{
  "num_hidden_layers": 12,
  "router_score": "softmax",
  "router_z_loss": 0.001,
  "router_bias": true,
  "positions": "rope",
  "rope_theta": 10000.0,
  "lr_head": 0.00535,
  "decay_fraction": 0.712,
  "final_lr_fraction": 0.0
}
Below are experts of layer 4 (counted from 0) of a mixture-of-experts language model. Rows are named router (the router's row for the expert), down (a neuron's output weights, with its number) and show model dimensions 240-319. Each number is 128 + 32 x the weight over its row's rms, rounded and kept within 0 to 255. Numbers have three digits each.
After each expert's rows: "raises" lists some tokens whose logits its average output raises strongly, later layers aside. This comes from a sample of Wikipedia text that the model never trained on.

# expert 3
router:146134144084112093145118115093109078154139140123126100135136125099081124100082129119081055182094139182099106151182133169111188101124132162105096180124072130153052112171103117160151125097114146115135131188147098111118141115172182124179129116
down0:105142184134182113145101096227166113164139084104198152128110076106157116151114106099094115081132158166098147095111120126141122154160145145194157093142213159124135116156120139132121085099111139115185106144118109135091156154140157159147143106
down1:119124131101046234110141161110135122174110165154145183127109098138169078043114055161133161153120167059118074126140083141118169075120152206135171140171132145147112098110139115128106089126184163111111158146102104138126172133142088161164143090
down2:172089124150166159101148087122109124157097138090117123148159129146114147102150129094159115137091141052154118118126133121086121128117077080160139163175130129108128142079086135135150086139075120141107154098147124132145146092150125153117158162
down3:162089114165103124145153178160122134171099100143137165175101083097145145137135139131146155135136153124148149162135062104113072138142135063136139121135185136106125126080137084159137061112069157168137130190170159126128131152095138136067121067
down4:094161149127124236090152118137154139117139136129116109130137159129142105144201127143129107178121128184147127169113095170120144117179133099099063110105100155129112163155162151108113134114124087180144143129081115112147097126158158120133087135
down5:101110158078080092141102138117075115125062103178198152119087123148186075119096105133091138062128136075078192131159126121083105170106118112137178122164107085091055051137122159150109115105129143089137108110087121168135176176131084129126107116
down6:131149110201118155193173117146218118124155159145086122126097180116061088160086126139172121076157124187141111147171167152119135139112172129088081058117130119150099108118091098171128149127099195132127120089147149127091140153125147178111089091
down7:133134089145143154139125143149136186172121153083116143140138136121126098119102089083138119148126154152166088129100097126135189222139137160099139135163127114151115090161126136091122119091141145092094120143131116124125137137140216141099115180
down8:104088128056161166156110126135117106131161102078108145123125143191129138135105128135127166098143103119165170115090134118155095089186120162135150143116085118065161102159133090135110147193162134104148139104157104105076136118118096133086086091
down9:135140142124153109171131138198178175125136126095176116127130163133129104128099138087089063147131146084137104169134123101092137096136106175148113086152156139196038181122135111194147143108114186124109065167130115101144105133173131125106127113
down10:071164151119103136086118099099134125140076102104139096145122142138089137150115181151051156093101058171100125125135103104129082137074158097121199157129160086098156128131146175103162161147104138115096184177146090142150173183113145097138142137
down11:126146167125180097143095099139182127093130091062084109074072093092082176123101070088097091102108140179096132142094117084138170139120086071184070125066076156125086125143095109165085174138166147160160140164141118156125086140105129081120039140
raises: ".", " and", "-", ",", " in", "\n"

# expert 11
router:101165153097117086164154081072124096103162123163134056166159112117103121129092094113167070137099149185183115191113119128109147107128193192056114137123097078177090166088176167132141121135169145117154105153133120092157135130130189152135087098
down0:119105167151184110136110101225124153166110117179189168105107110143151100116125123075111155134142168113136121126129129112108142088190132102152136129128126178127209104209135115106136094079107113113157050151089096123122142150099153118148165170
down1:112105152103121218113140134152113115170155123168196128092143146115180127090132039141074164161115123079121125085170091126100120112125123192096169110172164191103112085123176124177091099132141112071106163155105129141131175177093120154092162094
down2:164088118194147141128150079059101132075098087062139136121160127144125116095182159105138016096104115112176158127163090112061139112154076116127170172122050156113115122109135101175165124149098108110097158097161119121125127100127098162100110149
down3:126114156117077158135170110111163173186155142156158104171135098110134165138059130148149189151095074118132094135150072115145090125072146070136183114138116139149104188147118065140147125182114136120119138108174103143159089194083126148141088077
down4:080144131169094100168160140137159092141136174159103126154139111164168120116151157085129134187049162171129146157127115098165135126140172097080136147117143125087091155211110134138104167105117136086182095137090110083138178080180122096093097114
down5:090084122076106144131113137104076086104121072127205126126076120163146110115124117145145112118136168118072167136113129144071126155073109142132130126102124138080094113140122145181075138160191134079161131149101098126152213160128138115150079100
down6:132100149180095177200161086111172135089109169147116109119101202141153101128122114126100103105135122189130188133166148086088136164110176139135117147086121113098124085144112065154104129143061158154147137076193167083116166133068145143060124066
down7:136166065149115161163122198133189197127143134099170117106173107081115065118126117085140138101128176162151139156095096098178136144089078132095171157099124139108147091118053101129148102154144152109157118147144090139115050128159156124150162149
down8:142065130129191164117144057110153106113166112152119149131174086137088130137122129147035100098130125124126137105128183125163101090110149134149113137083115127118154161140133058164162122209126088148124130105147156177094156079127172154101118141
down9:128148108170122163171116111126117103127133139105085124138146113092095090127143175032069124104098138091184164107099161093091148104124085106097116130137148150122074145102161142191095140155144092111102065154120096174132096099115121066040153115
down10:088144155101083116118100138101176114112146118131149118150136097129166175173098146109139152130112086128118156135130171149109113128048168101126111178101129109137123094105124145120110192125125157161120214184127064134099125191122145114127181089
down11:136098108132166096127124128161192100184106132130120186128077110114067065122108111069046085134085101105104129169113092102139196107083132086158121119166053168107178168142108071146120137128183128099170111134174082165145108134130146104106089130
raises: " and", ",", " (", "-", ".", " was"

# expert 10
router:082139162116095112170134094096111078124143212126115104184215143149122080171125140085134090162101138177116092199153099141098126103124152148084091163154071117164153164093158123146126113209123128095115099111131100097129121102125161157109119119
down0:130130146122186127127068146215141138131123077120187117148082108102114103108088115128133150117194146086187146123168127135184173138118107080182121156105181174120125115159136134118135105102160107128147094105131095159129167167146155121108148127
down1:139151123104093201105131110130101156182110158150208180062141082106210098087116067164108154155102161038127102089174076103106166094137183155170154082165164176123105079179153100179094131087110133152144108176112127148061170171150097168070121090
down2:148157109117118131120150090152135140132102150024113110073105136145162164084159131139159083168136121138116140115183145096116113106085127093119126155101120091137085109125072123152140107212106123164158154120116097090139166086113137161129169142
down3:165106150128086162145185123118129118164144109104092093175138068137093128148098114086180141161148116107108102134145102117135117143131116126114160146135156150101122114116124036153166094139116151167114153116171116151154087184097125143193155148
down4:105154178164115144170145142169086076125104178168141094183207130116128093143151155117135048086132075188139115151186115172090165109167137115086098099125106116118141115167118162089163122130151159109128148105130099135137109140097172121157047152
down5:136135126128098118178084107084091091105099116167148148123114127132165144139129094131102137110160138118027156184084117120082102127138124175109165143141090105110129066123148156146114148164104159109111109116128078139179191130087139112183089100
down6:167119099200207130216172106155178111097125134101145131136155128117123123142126071202132158107110152151128150132126142104105166131148133171094074148097118110157127099069116124133097126127079181142114129107136165134167185151147128119144196065
down7:100111120172124099177127148137160136174150139107135110120165122087126053097156089107141133131127152158119123121103065124140156154115106155093134128160125156112162073129114118120130131139140130094110088117145147135141122083095135100102172101
down8:076099125097127155197125126052138151110142114166109114156137094135140140183152127155060122119104061117169110159085099142140140106148147142135142085091069160134111094109164103106138147162146148104105119144119129103126142100152090086094101118
down9:161109121107173148153104099151167121117145119109103124127104133110150113120138082074112105128138127039069148138117190076073120137130106149101104116129171136156123169081174144183152128117108172093071094196089096152163108138173126107120143085
down10:131126203064102132097099105072146116130118143084181115145135142169128116173128161103087167172103085178146139119120130089121116131080143139142168171129052082115147117136116173105122177133165108188139169169149073086102150109080134169114174118
down11:115152143142239099158126110176144104107178129122138174113095087102097109148122110126125049120089132146124126119083121096127191139088131082130176175080061099126097141134081156172120178080162149166184152109153100128186137133129146069125078119
raises: "-", "s", " with", " in", " to", " ("

# expert 6
router:125143155105106098169109111089109088118149181123098085115196106148104113173127090099124081171089114144133099156126106143087149123138134173094108167132074156142104149124154131161128128200143152077113102116115093121135109123153183179133126102
down0:104174141132184102151066094199142113125122053119178131121127095081141066104149099099106090115125154116120145176161115096162147133195123082156147147117139171166141127202149126119170144078177117135131090116102131118140140115111134116137145178
down1:130134101073110225100152145123186156163094165196207128069098108150201127083101077150071146122132114051168112088135083104139169093119155163130158112174203137127106126116115086160122128120146140079155149161112096187131132163112165135137138086
down2:152124182150150142086179116114121117146176109070123140088203098167094161110206163128200121142141104077100123142127119129158087124126129109110179128161114110127119150136105135149114111142079096128177124155142139133129118053138114127141140165
down3:109133099134097145130170130103120141169149116093120124164074145102122123177124132111151163157105132115124136141171107140133113128122099087100098133131170113152141140129112045172175114122142122134092118159160073143127085201105148140128132078
down4:104172120129132146142131141170106143138071093111118096126134093153166103117145173078091088127136075158128113163095168133140134093148156144098130160133126164086137163206157133118099137147097124117205180087087075131138148120148185122110080085
down5:118178108120075109150090077125087114095101086152216118131140129127167044160115131173111155077177154110093190131069141133130145195155105135057182100165151127102131097160173162113112113150181108108121102110160076129181167176073114092167147113
down6:136127156167099138163169151051138086098099120137150173132093128171108126145139122184139087121130171156130187116120137143139100176104114191137087137089120061125125098135106089130029087093104097127143176118152151145134151074089105179137170144
down7:077132067145114105158136161100170176168160144059125155124178125143147121057129127091120159157120146134124034130110115088133134152074093168101140160142084180129112115119181088162123136133163167092115107142112192119114131112095150104097127115
down8:100086126130107154134157122064149097135155128166129142102154133094122150106154090120050077127129105164133154132138174068126103176155128169154109104041118129121136088104174111156134120152153144116135105146119077142110160069181135126085134112
down9:160111128146131161109111111220118109164169114107098117083152144095156134091093167113122132113114126109113172047088155047092134084127139145113117114145200142141113172082160130193132155141047168080072076192084100140146145130191136138083174136
down10:123110198118149107080092097080152138138092101041151151106155147155135130167116124103089144128075086119152141100075081115118104139111129110127153174093100103170078081130177168158113156164156146153108150162159052141098150159128149118126176088
down11:127157134148177139159155112152153109149162097139075189134033078105081111191092094094105114143104127139106119194116139113110187114114147140186108116072099144109144123160149154170127117175146184113195084137118049134149134181115157111109098103
raises: ",", " in", " was", " to", "-", " and"

# expert 9
router:159161137120114106150083098090104071110131154135125058167180121127094093164117109105083119181093159171135103132121103135102197096148150159096066139099083116209134156107121080141160130129121128109184130139161136130104104080163162176102123097
down0:134096096131151148150090124181143109167110097167207193134100065149140096130116113099126166146112136092173102153155092093178174132130132156186119147116125176108155102140124145096139107105171096125132093081113100176134169137136152095113193193
down1:138137108072057193086167154129148192150081168147184155076159102113188108071104073135121135121119105088154101087105081084121146138112183100155178112146172169115164090144113108182166146101129145129127174109104101176110164183141117176075136113
down2:136123099186117109107137107128158106139096131079094060098144111180126117094155143136181111107173043138088147105170135157119130116176066096128161128160049102118062128083098084112143073186112143104134174128143137088142137104112065126132125205
down3:138106148136078164123186102108162094182100120135112090145132137097118164177129139120142162115163059119099120146164139093126059134123125105156168168097158134125168121139109100133121108158102179122076097155168137135171134201062125171197144145
down4:164124081121171173144119104106128107120089140151181142100151108136158124145096141156127141139127072168095100174153162155116143099155154176120144123133121144104121127176166152107095132124111110082132131106057069108155167139146167086129105130
down5:128141155105070109158098094128068117097129126161197162114116115104147107189183117158121176114178185152041146162112108172090095154096123096069115111194139123079080111167140142136097089121177139086120115117123029123145195143116163113143103151
down6:126120138121172186186124138106191116057099131142155112127108169155060169168049089148109130105149118168127140129171137118085125127086170143101107141086111122080140151157126053113080125135109149143153199093141118172140144112082090157125150086
down7:126106062109143172101107186128154147146166125055155109148178127098111103071153100076132116136101132122165098115118132102142120159091125155091143118139078124159154143143132142194094168100180129123067090127148143090100135095123172128113127116
down8:107101070047166179128087121103157128150155131109137131129135080088140127147118148138036130100088108161196129136104135106094131100123096145151119124088096101085174076147092133079091133206156135123089135183121105121169151102161142085150112098
down9:129149114158147126140178085103145123104096104132084150120115156107083122127148108138079081121167136149114154120093131148099169144140079146162151103125139157137134147118182134129084088088092155112083037181139118179173063159112139128084114074
down10:117166182052080129114105111075139089157108116095128068133128127103141158135088162100073118160115064157117193111119094092118126123078118095118138142091040133124151105117128160106140181136132117183152177163154030151130156100135208088104197107
down11:140133132170142109096096164083201122105139126057103174123101131089097138155098088080117052137054132183121135139133069118143189145059100135198109083064032160108121180132107103144102165120179137122124157153136113115116075131126124110113091169
raises: " in", " (", ",", " by", " and", "-"

# expert 2
router:128146165101100077187128076098120115094164109119126099105145132096095109153165092098124071146140145140122117142148141168117134113101136135073106160081128208182101153087176133179129164124133146105110068121166063130119085148111119182129099116
down0:162138135101163139168074130214170138144108121146193149133109087116185088109152098104098090111121156119113111154142136108139163147133175127143121180137135145176127129195128148115139107073064120133180110101131150136126158158118130135137165197
down1:123090154106088221119132131140111114145092135172183180099116108115175112075125081119090127146114107070133110115128096075143143073128165182111184148127198160132138114102120094124116116115144135082146156132080120171105171183101136148141159090
down2:158115115147124156140140096168115156163099101072111121127136136155078105092162178137136109187143097092085137106112136084143094100081145098094181172138108123056102118142121127147136060105116112133129183082164139091106122115142123175171156188
down3:082116161113086198130183110144097111139126105144125105097113096096156118157099182126132138143121122134105118146170148107136118163096160105123177123097167149131159157099124077134098141185127164153098116123108158116160119224079161153151081127
down4:122133123144145138104127136124139084105121111094113100157167157089147083157124168110136087109069121117164120150132123151118145127135108153102092133115125137144176175126194179114108151110099114143146140121123087156120133108143136125127072131
down5:126112131109095096175147110061130111099109123151181138132049132129121086112099110132090182090138118143049145135087131132075112125134086162072147114164126101080127123145182134120082133114127131093127167093102094159212155187096089086136169111
down6:121095144175122185139141092105190103158141116102117160074140185131113123152130109116102149073122166170136118118151148144096117074142137126059056106133116134122099123124126033116109135115140128104195135140145146096114141147075143197168153134
down7:136154052145068116146102183105143180156112163076188101138162137100099114069137109071156112119073150193150103125118117118129144141101131089107159162123092109160147086157157110127103126175144173125150135123115161114138120108135194133161101103
down8:134124075068172198095138112066144076115142137113093116130204073098128183197159092139092176125076141163133108071115163124138134094176083114164133123085148068073161101133117182155160065096124099135147099137134115080131130095154130153148140131
down9:159107155113119165156167071131145132100146140069128186142143120134105134070142116042141074156137158071116151147079150116158145073131088150104146143131164173105068150130185144216138094131160160108108084183125085138104128173140156135158139101
down10:087155150065107113118119139083135141168117129105110084153104193139165135141157120125144168184106069125104158133087117099087110108095135096112171177101070104116115097134080175101144182114166162151159173163141041116119140173112169146137175114
down11:200095117126158169122135116149177132073182140099107189127085083111094102139127097075090065184087110157130108139095093075134168157098086130177169175104062156124144109100095153160112165112175133111118142156122077095128110157100155096089082143
raises: " and", ",", " to", ".", " or", " was"

# expert 8
router:146106186098071089159179106107128085128220145127153095177184109124107122139130111065172090155170151141138118142178108158102134141123139175094105197110091147142131152098158122159163076165134143092090062130162130040134139132162153187114099142
down0:081159188090185114159077108182106107134137109146197148144102088101143126153099111071114119137157160080103131149170124070189174119155106151158119153081138130160156069185150149102121090115095113139168078111111115151129166156120135143146184154
down1:150171145111056194122145171134139134134121157188221119060125130138175135074092071147123138140172168035128105129159108088131134103134177183104176125171162186099104086107164103130096134169151158148151162130100092144126151177105102171078151099
down2:170139139184162150102154111152126130118102111071041116072133094084127145080153176131171063152140086133122136147142117087110143105077092077113141140122131131127114109104125126125160070168099139143101133134144120168129088128121124119142149141
down3:141139111112137152169181111107147117155127098124067094124116099120113164146134124129171138159087098136137061144184066130130139171109090116121121149118087113130116146117114110145140101119130119149097122137140090129202115155085147160174080115
down4:125185125099107154130133117126105139122135119093162092149174166175103096156143165087148088149153101175125160129139134181093108052106127107114089152134136139130122144146186085146152098108093135145157139101078075209090156097125169208122085093
down5:129108172095125113117096108132070097127113116149210073116128133131138139097127115119077173076165180168024162180111084109127135097098169118117174065189129142070097126153124134118148098162135089078142099067115095096134116165132134132187135119
down6:159094107165110152232155116149170102071076178131105105141119134135138104160118109174123136138101114223128102125167169139114135132171178149093121134125121060091105127141121096120114099124106158174119219133141146131069137116126053101180137091
down7:146164058138128128120161169096190160109143145082140120114127136101088107093150122080128116130080153113178119121106122098171204174082108178093130141190085120131170081132116082147114124110166152097140158157110162161169087151142159096158131142
down8:079163102110145127134087070125167065173110116148116115168125105115137116132079135129085109154088106132117126156112141121130140097113116182149146164111083153109156082123108088129095094181108114126129138118124116125153159083149140132084114106
down9:143127149172136146159089114173116101106168139178146164112135116059122064101096196082105123084120128147102204143103144070112077115132106126089103109187105121142140124117172114173088148094125143131067113157069101091154135106158164121117152099
down10:024160146101111141140062150103139144110098128090147135143140147141166094118129142114096121133107066156137121159129122134121128170085139162122101165099053109160106105111121132122125177153131116140123152164124075115115115153141153129099140119
down11:104155127139183076150131078143173132068166151098103182127026104095080128103117091031115083104116087140115142147109150087135164119094117095137155146131104165114146124204161113174089154119221124129145131118104116153168068126120149115143087089
raises: " and", ".", ",", "-", " in", " with"

# expert 1
router:097113167114078060174135096123099058136172212119110110120132139114108080132167122095114101145106157147113107176139145124069169101152187186083094177102096148160103170102138166175141110165147149097128091142147113104131097152155132175133121119
down0:084101121103154096149117125154147156170133089164172157165098095151213097161119105131096121156138177079144124152167132096174205124177100121176118162095114129130164074155124100095137088131131162130175093068116120121093158155107125119109149200
down1:162136136125093198144145130128130169137158128167236120058125129083158110060113092148066140131120151060089145146148093131170161125132129175131176100184207190150172106103187074142068099111170132101118117145128132162131133172138149162107141116
down2:127092149132163164155149073112139119165068105079137121103152121159087181097117104127170070142133090075105161153120104171146094134073075074126171182123131095108076115131126108105161099174098164100117147165166156107124175136155103155148135159
down3:132112123111094167140161130101125131169093125089123135164142110098129074122114146084142147121158107113128156170121123081154102134109094095169082112167134097130144176137114097127146090124101129123112154110183109157176170189043152152130004095
down4:135145143092131171161172161111109085161083106119167111110116109138144134161177157053096139129139133146100129093146123134092152140127079225072103158107126114141145148140199119091160118118133127111142145114133061140110164161159131150079133126
down5:127113194098077148220112150114105108105172108147166135109100100118111050102144133123165113103125175163070175153077116172080130133125121126043150144098091141091097121162184190131101133119145013045176129136120078092169135123147097067157132117
down6:150077165164122144200090122169134095107144124144133143160093171105132115110084121173156170122158071186158140127172166150154137120167158172127126088137154105073132135112097073175103079112102148074124119101201122116107125153138091088107147105
down7:130101075145118139129128174139158118141125127101157123113172131121133106084149079104125133110075157125145089109093125179118122141111086105113151160099071136126150099134087044123108171125173127160116118165113161111140127098138199099101106094
down8:091139151131124175098091135108141109148136116138126140152164133090142130157158146137035171127144128114133140129103064116140106046156135177118189063080122085109182127133124145121118143224159135159085115142118120151082197115181124116108106112
down9:126100148150136105163137082163139147133142148092180157106139150126094130164124099107115069163105129101125134075060143110085141079145117130140103138130186129146087199116186121209098133142061133101095069171100105124152158196147115150093136094
down10:094120142081106108103136167085179093136093115088170112142102056120131120120120125072113138142138104120126117063126123052086105156073150104105114126134078077104163085136145188120128137127185092186087185158075101176140206168056122148110147077
down11:133164150095146158159139115182193105114124122128118130109079080091074076120094113120104107099075124183134104110140085108136202119122125114171093194107059150125099152155120117173134147116190101130134118097125080166166131131098189109164040168
raises: " to", "\n", " and"

# expert 7
router:173093136137070105164119096102080099136134161123109117140160124150089079189112105121129118159093149169153135131154148159089154121131123174081086182142082123143103178121149122139163157156123181074146143137142071117130106105182159170130087112
down0:125118134090163160139083085239166134158146099134201174137091052102165095138168101109111117116105156107146089117128154108121165101155131113173152146090131156138171080208102169112127099087141128124175065111139121117089167157127163107119135187
down1:166115151092101174116171125125106147154122210169208152071174125112180105085133055100081151151139128063159107086168088101108127126141168143167139114123165185166143107109119067136089109127172113143104133158110170156118168183079142166099132135
down2:108107120159128146103122028149120129112114096058132153097159103155107138089133150092147068060152134118132103138110097116099095117141124078073136175144088143132034162113108094131106098177102119122128161161147123097065079103108100148162140183
down3:085100124133062171128199120099094128151103110103131031122091099133127156178079097100142197185108154095073134169147109100117126123152117100112137150122147149119089163126149082091143075156135103155087135166148159134171116163083092190137098110
down4:158156091142138137141122076097116097132064129112120060183142113129130104158117160131142137118125056198123159131137110129089148106134102113029120125103090130140118159172111156108062138114129175112175125094149117103142125129184118113102117166
down5:144097136120068117162093076074095114088106131143175143153143146088153069126128145195166118082163137178073148150118089113094122161114123155103158133160163136109109150141132156098096129154150133073147097099122044093132155181166170155156090110
down6:149148135165140155148112130143139185143117187194127108143103139118158134132102144115113143099187167134105155130174119127130174154111172137098131122090086121140111117128081084113066114178086186174167128098111173115143136050125090129105133100
down7:133140023118098126170121171124145182179135114077148118112173117105152109062152071117156109110116122126128090145107135147158139174069100124099142118148093149203173098179121111143110120146150155130075103103131141126148124112118167125103108131
down8:097114106086151179144114108075147085127182145122129144173098122108175113122135115177041150126134062128140142093109205146116139116153103155117163113111025137128160139121172078145089076157131121121094128196102105145149175094162135107131133087
down9:122145158114139171175127111150142166088150147145132123133152114029123092099148091032137081085140170107075123132138150088071121147136106166091111115157124155153097151127193113192148182110113137150087062141080095163116118112184110111090133106
down10:146166188111117100097105082061202122181108101060161119168123183106145123115124132105120202143076088109103127108135129132111118125073146160165160092071135112062096146118115174121099138119091131115141214177165093145135173155072194132130163130
down11:091119126126174131116148141152204125170151139133127173119072108104088122136082064111109108099103100146134134138112118135104159138083087085162126189076077154118118156126119120184113166110189194147160125110123102138124101142128149133132046147
raises: "'", " and", "-", " by", ",", " or"

# expert 4
router:105153141098073111145122138094078086108147126116142138206125086124095102155145121113093061145144153175137103139129095152082134102164128172070096159136087150171095148168118139154135161124152161102133143109167122093115119186049183133156091092
down0:110101142106125133135089172193146154200130133162155134116084092127104099177104112080083184119103147120140100158140105101129172102092109126163131132114139124141164106202122134110167164095130139159138088094103121135150197174119101137143141144
down1:093092150117054216106165124100158115135125144173188129108107135138163125075121065122122179170140162080169135135123083156129130117111136192121119109151189187127186120151174123163098142132144125063143145142102082168076153152111146109126139098
down2:161128146192153176163152048124138085126096124067160112127131122167142086112144154115168113132139104149118149154130092169132134145116087065120173141116109188076109116088095115166165121189088134137111106128156146100169144095137131110127110160
down3:137079121142090178102189071137119132135129136136163137153116108095100149154115154098144170152138082134152113163191125075079091156115125051119156113135224126131179125154157091111162076116163107160078083148126154110123142129115146139122098095
down4:108160150144138131155138189130137113115142128145141123173128212125147139148155146100134100119168077181188122127177111162143155146157101169133135133169115127141126143159148134103139136117128159158158200107106144085158142120142106134067107142
down5:150087098099101144131115103095124122120147068157255127092109163112138106118077111141135169102139163140059166145078111122091133149065102163076179108155123118084147083165122132106110075092174106081163118123112029135146139144163089063141105129
down6:073117182170174165214139109112174072109115155116162179124113141139155107155131135149102086064117092131083158135177142140152171100171129161138116113112117127134101132184100111073127145129112141144110135129149108144049087114097129193044117117
down7:089167108136103145133136157099140137174122168117142109126234163092121075105136098101149084095132147157162137129128119100126135174102114132113129101109081106140155101133153087166142104137221195129152127146116143170126092087175171123119126086
down8:106059125085153179143143095121145093142118150107119099175148126128146078188097121146023116158099139126125125133081164130123106086145101134144133113087125169107159110146131154178089091197133129114116101129059129117127184077153157118074150076
down9:111153120140121134160121109193147127087136167086147143136118149068108106108133117112113073117085092086101165129102122124110130093129109117124117092150139120154092165123158136185133116137093173077087103204099129210166145125139150135064162122
down10:106099175099079094147071164114117127129079069090149113113141112144117153113131178130109150101123070106159122120098079100117059098094143134109159158149106071116147133116127146155152203162110108149136190177145087121113160169089115092104140069
down11:108162151150149125125133112132175121153180122145120133097067051131067128128105102060073078151062089149126147169096110118108181139108107162165125119102049142134164211104089176142135124120200139129120143147174081172125105153121150120164103153
raises: ".", ",", " and", " in", "'", " to"

# expert 0
router:151114148110056082169115065074084098147170183137134061178148111167077068139091078098074124191148106173141116173128097180085106133169113157134111135084068170129113206099172141181113190157111151112110076137108127083149128109187150156121085134
down0:121133180086140126159061132174123110131123092131161125110058057127189102142108138107105165107142170101125138140146109077135136150155125128144139154135131120089152128162117135127138186082149141131180092153087122117129157163118136130112191178
down1:197106130107053232087172145123126139150121144161196127086135082133197072108156037146092115139127153065109099117159085124094139155133114206125143119145173154158135081134134137141096130110140130115155136133135128152095171166144125158095127070
down2:177159134150172132104151075114096077127146136074069115120172120174102074127207138130156087159097165120140119117129133114143121124095098080156148130126127092109123148132063112122121125168101112149137148142207165122152135105116103144101115153
down3:147116092121075193121193128080145118127096146095151101158132077151131196174084119096135189094142101149108101181177123148101099117132127141158144144136139159113119151102161050141170108116128089100090111130157119106116087180087131112192069121
down4:158143126119118147170102182118088010100073150164150114144200154101152141156123152086133113117120147191085132158165092077093136113133154134090132136114135109132141153142101110102165162109104116111145123084073068121094139136149105117128115141
down5:130143143083107072142116104096125134097086124166198146098106136103189124124127121136118177078129161112034215142073076138090157138131127206098131115142144112090127079148088194119112168124160167091126129122153095149130208167151140123152162078
down6:129085177146156145219145156152167159102127119126146114098127131095132127138093065138123150160221152175132166139181195105127148145152172149109073147133082116115103164079137058113126117088053173102151163104198137109144145135133148128109140109
down7:097131036155081089155107177134144198214157130054156122156185118091125141119188150111093129116103179125140131165099128122107140129082112150081157129142116128170138131153147115142122159081143131103109149144159128150128124130131153104116086124
down8:110095107100146127139137106083101119121120124109097125098158094145174109169108089099058154096138096152131170108103163112174097101134101140184148143121102092159163152117105108168158110194162089095049144168129114150104137151157097164086096058
down9:141120113187132147154131093157119097084178128103110093159103152100143109098145090069142110085104126081095154124120169133107136145131122163146065080159191142142096142124160134255132142100137198111104093179111096143167130170142099133107152058
down10:092117145111105181154121103089139104150069124144121112111169155119154158110097206139107175127080090142112124149128092080124107092087158129142137127094087115164120143127137167103143173147084081160110169175144088141114152126082161130146157153
down11:132116163167166148176117142141137075073109159117078205150110078114033149131120128105087116107044123156109070158130142074134155126094120089146177136068077097105115145106142129152105193116183127153145133121133073108131107109085110106138087182
raises: "3", " and", "2", ",", "5", "i"

# expert 5
router:095140170128080109165117066090082066121156171150137056146164114122099093156126104107121086183099146154151117176137138133099140089135185141112077176099095163163137171110146119165134118168148118094132115154133101103125127122135160191142103126
down0:102111154152160133159077119177127157169114104161187174123094082122177075137158113103103144147122179083144119154133171074154163127187132131141134148096144166145168091212139122125156076087126144168162085118097093137154150164154104129121146192
down1:144143116102073222088141136101126151161152125167205154077129093074165111110123043151045190146119141064133128090155084139138152143098149172117165145173154201146116085141153147124122114116140144099138129125124091143094154170139192151096117108
down2:132100156129137168130140104138098134100164106078107132107208153120110155106137201123165112122135064152116163121155149102153120120130086142101154154131115078030127140097167115136125097147092066120106152078137179164101128066122127148139065172
down3:088145166125030126184187141106116056133078150120135062108141092112141140163135111123161162172119117116101109116175089141064135153151091105143174082106190152134125143099102126108101106150149148145123146157165132144146073177113182153155125081
down4:101139121162119169118138163123051030160078154179130060158185131150188115131099138091150113135107156142170160103135098124102158136186181144099079139157129128129162120183135117106102111086087139148119088117084114077151129133144080161076095106
down5:059125166130129148145099070107115101138139091173178116125150128088157087155095137132113147176161215139036199135075113120091105193110089138095125095157136155157091065127135165115088128113138114089092131116091050192154189168108096109164110118
down6:154147150125118185138163105115116101114120148108140135149117109151148107172091100120137122148122168209088150160124139124099172191156182106085092122123122085105122099119099049151113110136077129120190128138105097105123121103106096164076159140
down7:133191032152071093139165176102148167144155119084143122091153141114127108101151109083142092152144135110152079150110129168143153131085128210083186123109076106184157065096125092134148161146199134105148113154150144118137181112113144135177121105
down8:099102131140112154127162123091147082112163096130073121152209125101114162121129138141031095123127118110121156140110153096138123084145161123150126107105125113065138117133093134133103163188098102143161123127133087139162137108155152113088159104
down9:119153115176111141123116105103118130113191134067092142145129136012116085128124141114115072123126165165084186117047138076092126135140089132084122126146182146142121099115148125122150125134094180067080055159074096144174117154114135138089154122
down10:131169205093124134052104088094162142110084118101188111122156150081128116150110154134172154148135089142150124160097101144116091135070155082127120170079148113132112121158123142121128141121159164163158192166168105145138188139121114116147173157
down11:127125109132156113120102127119181101082149148152077148165059124086068132186142091076074101076094151150117090141087113128124178094115150121188110138139069121099083136154128145165097159123180200155143161153156132108163122134110141084159070166
raises: " and", "-", ",", " in", "'", "."